Below are experts of layer 13 (counted from 0) of a mixture-of-experts language model. Rows are named gate (a neuron's input weights, with its number), up (a neuron's input weights, with its number) and show model dimensions 0-127. Each number is 128 + 24 x the weight over its row's rms, rounded and kept within 0 to 255.
Before each expert's rows: "comes after" lists some tokens at least twice as common just before its tokens as in all text. This comes from a sample of Wikipedia text that the model never trained on. Tokens count by the router's weight.

# expert 90
comes after: " |", " the", "-", " of", "|", ":"
gate0 [141  99 119 122  86 167 119 102 139  87 117 101 196 157 103 172 153 123  97 161 162 155 146 144 126 127 103 127 114 119 155 114 114 168 125 119 145 124 140 118  97 132 119 121 151  94 126 134 107 105 139 120 109 160 119 130 126  96 174  90 134 149  97 164 111 125 126 134 126 115 137 118 132 126 154 146 137 181 172 120 136 112 188 117 165 128 136 106 108 160 129 133  66 108 134 151 138 146 120 107 146 140 152 106 129 125 124 106 133 135  81 104 127 117 104 173  85  93 125 134 163 140 144 103 128  96  86 120]
up0 [127 132 128 165 128 146 110 132 118  55  83 132 126 148 121 136 185 138 131 141 129 126 175  92  87 118 162 103 121 148 116 123 144 163 138 103 144 127 152 118 146  97 106 119 124  98 129 122 145  86 108 148 117 140 150 147 152 165 121 116 165 132 144 174 140  91 144 115 108 155  95 109 139 167 183 118 136 140 144 151 136 112 136 140 144 120  94 144 159 143 109 141 113 116 171 151 119 161 162 103 171 143 108 104 144 146 146 104 113  97 166 166 101 123 125 162 114 142 128 122 175 101 162 116 100 110 116 142]

# expert 92
comes after: " the", " of", " in", ",", "-", " and"
gate0 [149 114  90 165 141 119 147 186 155 107 143 111 101 142 126  82 150 127 168 159 154 148 150 132 164 187  89 122 120 104 147 128 144 160 127 163  74 111 114 112  98 124 134 161 116 125 116 126 130 122 119 112 166 147 108 142 161 112 132 147 152 169 131 127 180 145 120 117 145 143  99 124 132 121  91 143 163 113 139 146 124 138 129 114 143 138 114 106 135 135 133 106 151 113 121 157 128 116  92 146 172 121 130  95  87 177 184  78 106 119 153 130 145 101 122 126 137 101 121 100 126  83 114 109 127 108  98 119]
up0 [151 131 122 143 151 153 110  78 141 131 143 101 124 139 131 119  87 118 155  99 173 143 150 125 124 143 107  87 116 146  78 185 158 118 168 134 141 158 155 138 117 132 143 185  91 168 134 146 101 158 136 153 122 125 127 159 114 143 133 145 103 158 116 163 113 155 138 127 164 147 144 114 137 161 122 117 154 145 127  98  87 121 153 150 118 122  98 102 119 152 158 127 169 155 158 149 108 145 107 112 143 137 164 141 145 158 129 122 171 116 141 135 124 106 169 103 141 124  91  66 146 135 111 129 137 172 119 158]

# expert 89
comes after: " M", "-", " the", " of", " C", " and"
gate0 [156 125 125 121  86  60 100 179 162 176 121 135  99 125 144 119 120 143  64 150 129 132 125 139 113 153 126 118 134 141 149 152  89 104 106 104 108 112 102 135 138 113 144 165 171 132 135 164 131 147 132 123 159 143 136 147 138 137 106  92 148  97 173 126 150 136 169 141 151 160 114 129 104 140 150 111 123 126 158 155 139 122 160 137 120 176 133 112 140  96 143 176 109 109 127 120  94 152 138 145 136 116 127 108 112  95 130 128 160 124 102  99  81 126 130 157 155 146 102  87 134 133 158 135 137 103 164 173]
up0 [158 118 111 125 127 125 155  81 127 126 173  87 105  84 139 159 134 129 123 119 107 116 123 149 107 152 121 121 143 152  95  97 139 138 109 142 100 114 120 135  80 149 107 153 119 129 134 144 150 185 108 162 145 177 126 104 132 116 122 137 105 117  72 152 148 146 116 121 110 150 146 134 101 113 140 119 127 124 176 105  94 110 171 117 101 159 171 184 114  76 115 141 108 118 174 123 179 143  91 136 118 116 143 161 122 124 116 116 144 157 148 119 188 130 115 130 126 123 125 167 124 127  96 163 136 117 143 140]

# expert 76
comes after: " and", " a", " to", " the", "-", " \""
gate1 [ 97 138 110 120 122 171 166 122 166 198 154 153 127 125 108 174 112 144 150 129 137 134 125  99 124 112 113 142 167 124 139 127  96 151 165  79 102  77 115 143 156 129 121 113 145 157 102 144 130 134 166 123 121 136 156 102 131 137 106 160  98 154 115 100 123 103 121 121 131 131  80 122 119  70 170 151 127 156 127 152 114 126 142  94 110 133 149 118 118 111 117 147 114 157 151 111 143 111 156 122 118 165 141 117 125 122 150 113 125  65 133 128  68 132 138 134 174  99 161 130 134 117 124 123 168 143 150  87]
up1 [ 96 143 133  99 117 119 144 132 159 105 109 120 124 145 130 139 105 109 130 162 131 152  79 132 138 126 132 113 129 134 116 117 143 157 115 143 115 114 117 139 104 187  98 126 115 103  89 112 116 146 140 125 123 146  75 124 123 174  79 115 123 151 129 113 102 101 106 174 118 162  96  83 123 155 141 136 127  93 133 156 174 134 133 108 171 142  97 113 123 192  86 126 133 100 157 172 120 127 101 132 126  90  82  97 127 145 132 125 130 101 127 111 104 138  98 160 143  81 173 111 155  94 130 115 105 127 128 100]